Weights of a small mixture-of-experts language model, trained from scratch on English Wikipedia.
Size: 9 layers, width 384, vocabulary 8192, 123M parameters.
Experts: 224 GeGLU neurons an expert, 2 picks a token, a sigmoid router, a shared expert of 256 neurons.
Training: a variant of Adam for the experts, 6882 steps.
Below are experts of layer 2 (counted from 0) of a mixture-of-experts language model. Rows are named router (the router's row for the expert) and show model dimensions 128-255. Each number is 500 + 50 x the weight over its row's rms, rounded and kept within 0 to 999. Numbers have three digits each.
After each expert's rows: a language model's description of what the expert responds to. This comes from a sample of Wikipedia text that the model never trained on.

# expert 2
router:464559473489499511578539494480593463456505415459497509390435540411541479457578535466517547488490487611487410516599311419450528477505488509488422513443344475452474523385512547502497508487514498429452531443443525461495491454490461506497523514460500508522399577503544594550525445485459507582535514455432526477453536507467453566451555550537542614479624452539521523487455540470515510466599
What it handles: Preposition in, US politics. The preposition in (sometimes for) before dates and places, plus party and policy words in US election articles, such as Democratic, votes, law.

# expert 23
router:486516523518515561521533531384713510512578489449519556463519531544452426476492444543410474559455479513450413555527423435439496464516535524512453444540446502507511483525540481461498488488505581548529397492489532566504497472503533594563490586419493498538346519493541547518534478537537470522512489501419446431476424511463541496445578608491445592539520468508562474472562511458548518472547
What it handles: Taxonomy infobox fields. Colons after infobox field names like Domain, Conservation status, plus slashes, digits and coordinate tokens in species, date and statistics lists.

# expert 22
router:482508537578460474552521515480619388478547492454540556439479545529519473515550559490493453487576450525428446513467345506549548497462509450540444462496428499452520498474510436487448516500524554478449463577483589526515539513480508463488467516401488497455509402490452523509535449595543476452555455561511473508459485586554490516469536530397502608593475466495514532483500558491474520490575
What it handles: Infobox list hyphens. Leading hyphens of infobox lines after a line break, as in Born:, Fields:, Institutions:; also Chinese surnames like Chan, Wu, Yang.

# expert 19
router:459556414577501575569521548501624440501528490434499483448455550484457381544585511429538509481484541504400447570440467489488495501556562450591462475436496501491529538461510534482513452512481565414518404518405386608570512467514519548512389510465451510531495481437571501486575468404490447516533461519498513531457499567585448514455582538485450574541439413500513584567391461492507493528601
What it handles: Football squad tables. Pipes, digits and dashes in football tables, plus position codes MF, DF, GK and name starts like Le in Leadbitter, Leyton.

# expert 1
router:404503455529553528458518521409625414492465512552462461465526581581510466507525472495376506540447415563509539597565513477456502479541563535512456459487510558510424453406529503452577376460524506572440455543432537512405434377439526489511446496486511532480442520508510517588501500380468379471553559444483437449503471501546456427537473526482479555601449458463494595500534526462567598486466
What it handles: Sentence openers in technical text. Sentence-initial The after breaks and mid-word pieces in math, physics and astronomy text with LaTeX, e.g. "The conjecture", spectroscopy, quantum.

# expert 39
router:417512445506544571502494489400595514508527481443536514523488507583478412546521481436440460484476529541497423536455458493489428464559540505447436509467508561447434525528502461526461538522505519475514450459526574551453467473483505535561506433532492501556407550463506477571526408448393441507663518400434456426601519485524543501523550532484495533511490484425432593573407483484554500510447
What it handles: Fight record tables. Pipes, parentheses and Win/Loss cells in boxing, MMA and tennis record tables, as in TKO (punches), plus the and of in prose.

# expert 40
router:430486427577496458497484564466655481502445452475427482427494492506479364501504431433391492438522522547580393569499426387438406534514534493519459470444540517467539540534478544547543459463518532490447533452488476538443400565484557488518417458535456531557466510508553486596464458413485518462515519443441469536596525523550378460548484537509620605534501480481450574669463473504533522522539
What it handles: Spanish and Slavic names. Accented or ending pieces of Spanish, Portuguese and South Slavic surnames, such as Gal(án), S(án)chez, Zeball(os), Vasque(z), -ić.

# expert 16
router:510550446539491524406520481490646492444522388470553541404477539562498446520532474487379513490483632504557478504437447496494458473561541469525511460487478509530520529487537443494577452465523451510429500518506431486459511495442535525537500414474501543483533517463563610558433408493425482507533430469484534538502577494528435571432504510458534574516547544546522603519421497447452541566519
What it handles: Television drama terms. Television words like drama, episode, TV, series, games, plus word-final suffixes such as -ities, -es, -ome, and table pipes in ratings tables.

# expert 21
router:450561466428481582509518652482613467471521531485543461443445540562573414513560426439538543560388581503510432581491398482532567462513516562531485508501437576527511637466465552482509506590524485523524429528480502531541576473501485580500477517478505458498524521490538484507553490457461450482574550564418508527461533531519503542463571555530447530546454473483489554510404527409490482562625
What it handles: South Asian names. Indian names, places and Indic-script bytes, e.g. Singh, Bh, Raja-ni, Tiruvan-nam-alai, often in Indian election results and infobox tables.

# expert 47
router:485537440518583529595488537402665454555452417520485529380449444577506452487497514495482509483498457572565426552596415450443514465501518491517445486563454520527529476494518460486497407478546575510495412546519503521439429476449566530501526554456472513565425410493544591543465482425527510547544466441495460582557497572528481537447526555437427560449465440537506533515433463553512544622543
What it handles: Numeric table cells. Pipes, semicolons and units in number-heavy tables such as timing splits, areas in sq mi, race lists, plus taxonomy words like Phylum.

# expert 25
router:502587443511517506592531476442650488434473528434517559496531490537487440461508441559460454485483561557451539628508463460469561431526522481505500481568489530487479533461483418532552482455479527590488416493435493502525459514464564540522456556422453521592426520531517515604470438453487387441484492531514429551521383513468465557442548557411446582504570468530534600470513523493554553545496
What it handles: Taxonomy and biology terms. Phylum and Latin genus or species endings in classification lists, e.g. Prasophyll-um, -ensis, -idae, plus biology words like cell, protein, acid.

# expert 8
router:488545549574582565428473509481632464487604501517506462465505533500467427545538402440422519429404554510524438543469498455543511364524605489413511499509493543509549560480491499484564521439461495494458500451481508498537374417477413465514467473504582446556405550522454448524498497408514499508542520433476449512436476557476487451474565563540490546535565489450485506484546541466505552483508
What it handles: General discourse words. Common nouns, pronouns and conjunctions in explanatory or narrative prose, such as Players, reasons, my, if, when, love, king.

# expert 18
router:471476464516521491581474550502601451577548390469533464417479563476441492493505546486542531492408440549554459527523436440578463461574589509505519456536367451452478580439481515506501434485493537457505415540486507472535536436470448481512472509521600477522377596488475451526535480522541536483585517514474502464417663526497472491399603573449415588536466366505522504563569528515471545584559
What it handles: Preposition to, places, politics. The preposition to (refer to, native to, due to) and nouns for places, groups and government, such as village, students, Minister, Parliament.

# expert 5
router:485507451495496487473510460466662448439562464478479568447395522456522411500469490463442475572466520559495395576519424483528525503537449509534440461503505536392537471401563510594482575432423531527492508535450555479520502512460481421468458499482487547507425492471492532508499464543439460494543465452392495439483514510546420600575535569458553567495547459548592583511477610453560621452554
What it handles: Mid-word consonant clusters. Inner word pieces after a first syllable, especially before suffixes like -ed, -ion, -y, e.g. Ac-rob-atic, Introd-uc-ed, Const-ruct-ion.

# expert 13
router:517509568490616544548477527483619513467480346495508575367585495587421422464526478557519530491435567501527479531559481494479501351566489518496514498518402500474452493504513568550539450546548536521430361449514497567452511458557518479466564450557558545501386561423550554501535501501531506485497515464433438490471526515461573547448513504499477467536449361537496596516431562520545522506522
What it handles: Central/Eastern European names. Letters and pieces inside German, Slavic, Scandinavian and Cyrillic names, often in sports rosters, e.g. Kr-e-uzer, Chuma-kov, ö, ä, German, Soviet.

# expert 17
router:469556429424553489457513518439631433459440493445525563414428492585553389490560489571453487532477506501577425614536399496497507531560478522509511479460457453613491457404495543464508445462505511514520413557477481482514515458517576513513461474456507512483499520510523621601557539405485389553518482422501509532533505495483503534435526517438435545464516376514539467525500506441528550588565
What it handles: Function verbs and airport tables. Verbs and auxiliaries such as would, used, provide and had, commas and -ed, plus "Direction" headers in airport runway tables.

# expert 31
router:471525457550436571460482521470616436463540494454501463390481587571487413534638460499489458497415559502469491519408514478507465557558570474536572472502469487498491541450508431510520507487533523459505423525402479490513531514468500480564509545481531589529575512506494567577503497484542473491527543518435476556462506508572446595500534457483458560502466435474505623484454468541438512560571
What it handles: Quantity adjectives and by. Quantity and evaluative words like some, much, good, great, little, plus by after "Preceded" or "play", often in election and cricket text.

# expert 4
router:435561470497446510530482580398653518457493480421559514396529544535452425525569544531518560454441516500496495519506432448533487436552570494502498591436493441484452588423495509449480465482525488490430462509472549485550500540438412485503503542437561481590520492534523571581540483568492523478569490452491455541519592471599462545445561483466504598543480372525530580482486505582424507475545
What it handles: Shipping and ship registers. Word-initial pieces and short words in shipwreck lists and maritime business text, such as bar(que), t(ug), t(imber), Ship(ping), bank.

# expert 14
router:520490550559554559498456551467627454452492467424587598397450495662500380564492446485499534504552546507531433522478384509458485434544531419546515507506449600488487504442515471508564539469501480559386414507448507448439482533427425568508566500485595507462465531542510508607417408471526450505563538487495538476472531555492497551499442549488483515494588539442486566511384527545540467517534
What it handles: Track lists, film bios. Pipe closing track-duration rows in album track listings, plus pronouns and film/bio verbs such as she, married, released, Directed, Nominated.

# expert 10
router:556518560562520478499471535498645469510485416476584555430580538520454369534572461507499572497451505487540418560549457498522543373513494471473512545541479485447527572508553506517569485515530525510484476432478512641520511534507453492507418492504491591525446559482602480508483441407485474452511497443341457504569518519446472496512474561513470464517450405483464527562476535529461539548525
What it handles: Central/Eastern European names. Word pieces inside Romanian, Hungarian, Croatian, Slavic and Ottoman place and personal names, such as Varaždin, Iván, Stravinsky; also country names like Romania.

# expert 29
router:450515445550558545467487546476614484443431424472573623402523536620505476554547444512416493539452512567516491482461407469547452410583462428503474462515489540494458443495530480441506505556500466519492518551463511402480489492418457493478470496495555518424429491539522532655571487587520461518521548432512470484482587458509518505507516509513568558549617543424564580606467419532490583482550
What it handles: US places and American names. US state, county and city names, American first names and "United States" pieces in sports, election and historic-register tables, e.g. Louisiana, MS, Jackson.

# expert 26
router:515533437517488476573505481419661505519558516402461492475511516575459391435530464575400423496512535448514494587544486502546487480572538515553469471473427487555454571432512526559545442387490493548386392533433463504576489504485425500551484517482463485526434501555526481589534450483508504464500485549459451502511481545476455489443570486491380578552590433476501535471532452472549567493576
What it handles: Species and geography. Species infobox fields like Conservation status:, coordinate digits before ° and ′, and geography words like species, genus, tropical, elevation.

# expert 41
router:535421464598530517449465511525594386478513461421541513413483549592461395497587469446386460462517527517488426521434424477495427468588517517498433520455565534469503561470550512477576512443478515548466455423456476574491482497436534483543456395507599466470490465465526528524438447458503472380559475476480492570491492571550472565522499518488559568525517527442522584523432473513513451481544
What it handles: Hyphens, pipes and numbers. Hyphens in table dividers, pipes, line breaks and two-digit numbers in tables, plus play-by-play sports prose, e.g. go-ahead, walk-off.

# expert 36
router:452575534519616522536529574419646425501503489458565498459465511487462500489561554425478451540553435603500468497517416490502545472571482528527453465499404600463483606454555532503544385491499521565510378544480532534534504431415553495480426525393529433487445519484521506531506471403483399498456471448455465474447468569483470523444578490478420575543421473493531571496473588427537581488504
What it handles: Scientific and academic text. Hyphens, punctuation and terms in biomedical and technical writing, such as pro-inflammatory, anti-migraine, protein, research, Institute, FDA.

# expert 28
router:475520503583499461440509507414645464499497495485533548432569555509455426526493455573392416502485521500527414557446471421584539437529544575485500521482488544509450565425506493498461551415508455534441482568485497522491476463530477453563483503423596504458496499498529543525584490428481453395655514474425511458498578531493462521496512538448445582488511499467497484494596530469516549531505
What it handles: Word endings before commas. Final pieces completing a word and the commas after them, such as well-be(ing), frisbe(e), Newcast(le), contest(ed), plus pronouns they, we.

# expert 15
router:468514487604455514539517512493595468576553418464547540439505517477429466489476518563505511551509528523506375553484430502503547457484561416543428553460392482464483447486545480516461534508545509517414436471476521546503445497500439497602449501482453476472400628503604445478546418526440467464610443501432454458479458536461465491608466650454437562554460431498468505525501533494557557527569
What it handles: "as" and line breaks. The word as in "such as", "known as", "as well as", plus line breaks and pipes ending rows in tables and infoboxes.

# expert 35
router:490492501549469540521422553526638471481510496375540554435461551546518406511538478502487504573444462465576433602571405482487496403547420439530556507464353485441512529518554563497551431449486493477543431541507488400438535504518500471501510553558461543517472464552547519528583474530500470421532552460445510466520558552512432481494564509460431562562520416543593532479528510504519557519575
What it handles: Census and percentage tables. Pipes, commas and periods in census, population and election percentage tables, plus words like census, Population, sq.

# expert 43
router:472493466559509512450527573448638487542559484461515445389494525546484467516563445552541483555468563521515464505490488462611543473527542521552549534487443517465500485445502501505516476515479405514555468496478472450470580329491549398511481605444529534470467543506498543521504433454564374555511486479507562506440546566596499518430527503488400497484481352523523543471492439590455571573458
What it handles: Vehicles and technical specs. Tokens in ship, aircraft, railway and vehicle specifications, such as Navy, Squadron, Number built colons, class tables and years.

# expert 45
router:483509485554594426437529542482631460530604502506515483508468474475494485445514453508455476506500545553566496521417472496526459440523475555454450486492448557461526523438535492543460598415450460565470462483549545525500455488450572496481471438482561544477456592499529494514516482390513456418624515530398576507435480518471465520536488562421416562495478453446506567566526557438516544477555
What it handles: Compound hyphens and song lists. Hyphens inside compounds like real-time and Hall-of-Fame, and word pieces in song titles, names and video game or album articles.

# expert 30
router:421540508505543546482508535458628478505611500477548451485436475574491451479509499521528511462466551539603492567551385494432523437510537464553389484497451530517510455441511544459457521481476527493536411476511511468443548472442551511480431504490538503510415523502565597500498486513499472544566514458527481520458478532568596507402510498487529518451530365503524564490417464473534548472523
What it handles: Section heading equals signs. The equals signs of wiki section headings, like ==Career== or ===Singles===, especially the closing or second =.

# expert 32
router:459565442463555531520514600509647541613440524484570509531465581601488474549526494490522558546433515536616509500509386537530512398513587526600536513458478514524441615519520536470525526573524469512485464497477458553578532531470533476466549567494527454511484505482447464521524501469469522469561581513443498464518513581575499566502563548475427565525511426461529572540430565516492594573499
What it handles: Japanese and Asian romanizations. Inner syllable pieces of romanized Japanese and other Asian names, such as Kaga(k)u, Chi(k)uhi, Ki(k)una, plus ō, Tokyo, kana bytes.

# expert 20
router:478558477442491463474499465507653482426516505462472462431558548519487430511544516523488545474445516494476502534550462466534416458482639508472531555459525510520452488466535509455512495430448481520436449461426463463563478472489458500568532506489526546458473565484498572571504521516525459497523553532469450542554470405578512562497532500464510630544542469517454589599483528469522574455538
What it handles: Motorsport and engine words. Motor racing and aircraft vocabulary and word pieces, such as Eng(ine), distance, Chevrolet, aircraft, plus particles up, down, off.

# expert 42
router:459556436500535503488482524400644423427494488514547467405537495451505515530449402511542506440483551519503356521558381426473494413457542450434478519406438448435534480489501522452491460488480586507527463500512499560459442443504490540470417474480490564394463523520536543565484530482468481525530514483488460571526559512533447498399427502567504602543544475475506479543487452518524478585502
What it handles: Romance-language name pieces. Pieces of Spanish, Portuguese and French names and places, such as Fès, José, Costa, Caisse, often after de.

# expert 9
router:580468507559493497490494468490683519460439434426493481449478427580475444553569422494478480477429524505523447592572522417485443495601572414548526538473468503459520538461544467505553482422595534565560458490452500548442515491476529523533528510526442514478486532515499556595522459409438472551583476503539470449507598498637504537465477563458492522553471421596476615566431518472526491571480
What it handles: Sports team and season terms. Sports nouns like season, coach, football, club and Champions in infobox lines, plus pipes and names in league and medal tables.

# expert 0
router:522464533558536477509524523460624421496580473538575512467483453539504442511530403552478506531548561502497465615464491490490436476505477462538555459574394537432502429484552569545515536515574445521444457495485479501443466524448521429578523416514580561482525586545471443584454421497530429511572494533484492528471541536516412480579444533527528520579497457387485614597480539503567545525553
What it handles: Music recording terms. Music nouns and nearby function words in articles on albums, songs and bands, such as album, song, guitar, recorded, Records.

# expert 44
router:462585545515500553538531553420610417428554496389598519395553516598458447493530485570441476503477540471439479650488389503450392411495550451494458523526412473454481590465560607534476532456482519467435421519465533491425492554503577485469470497385550501511448559503512551531513370456503463524521519481479529472461542555503529540437476526446468530560573519502506518518450464525479451508589
What it handles: Film credits and careers. Verbs and nouns in film and acting articles after titles or directors, such as starring, produced, is, roles, company, films.

# expert 46
router:551519540571434496517495504562580448506537430431569613402559523503469372490573461578499502491465640483511477584446447470560509426540515423523491558418507489508523558473537514541489603464513512507440486456440502560553482586501457447508538460479461545550481515436486573516486443484507491466552528436429521492511564522505455611544519571493534537484537523460472647523470535486462520529576
What it handles: Sentence-final periods. Periods ending sentences before a new sentence or paragraph, plus decimal points and percent signs in results tables.

# expert 12
router:437484618574490507527420554444629375487558497446639510499550552551545438498488494454397508513451485503565485555477430467548516422553500425514462558437502523494444551409495545509529442475551459533415453519504520570564479458388413489543429473479568479545392455528469473498503480507474515470609411425484510525471542621475455524415535531487516543480494458492485512481492453518401529456556
What it handles: Section and list structure. List dashes after See also headings, sentence-ending periods, newlines, years and numbers in parentheses, plus formal connectives like although, must, shall.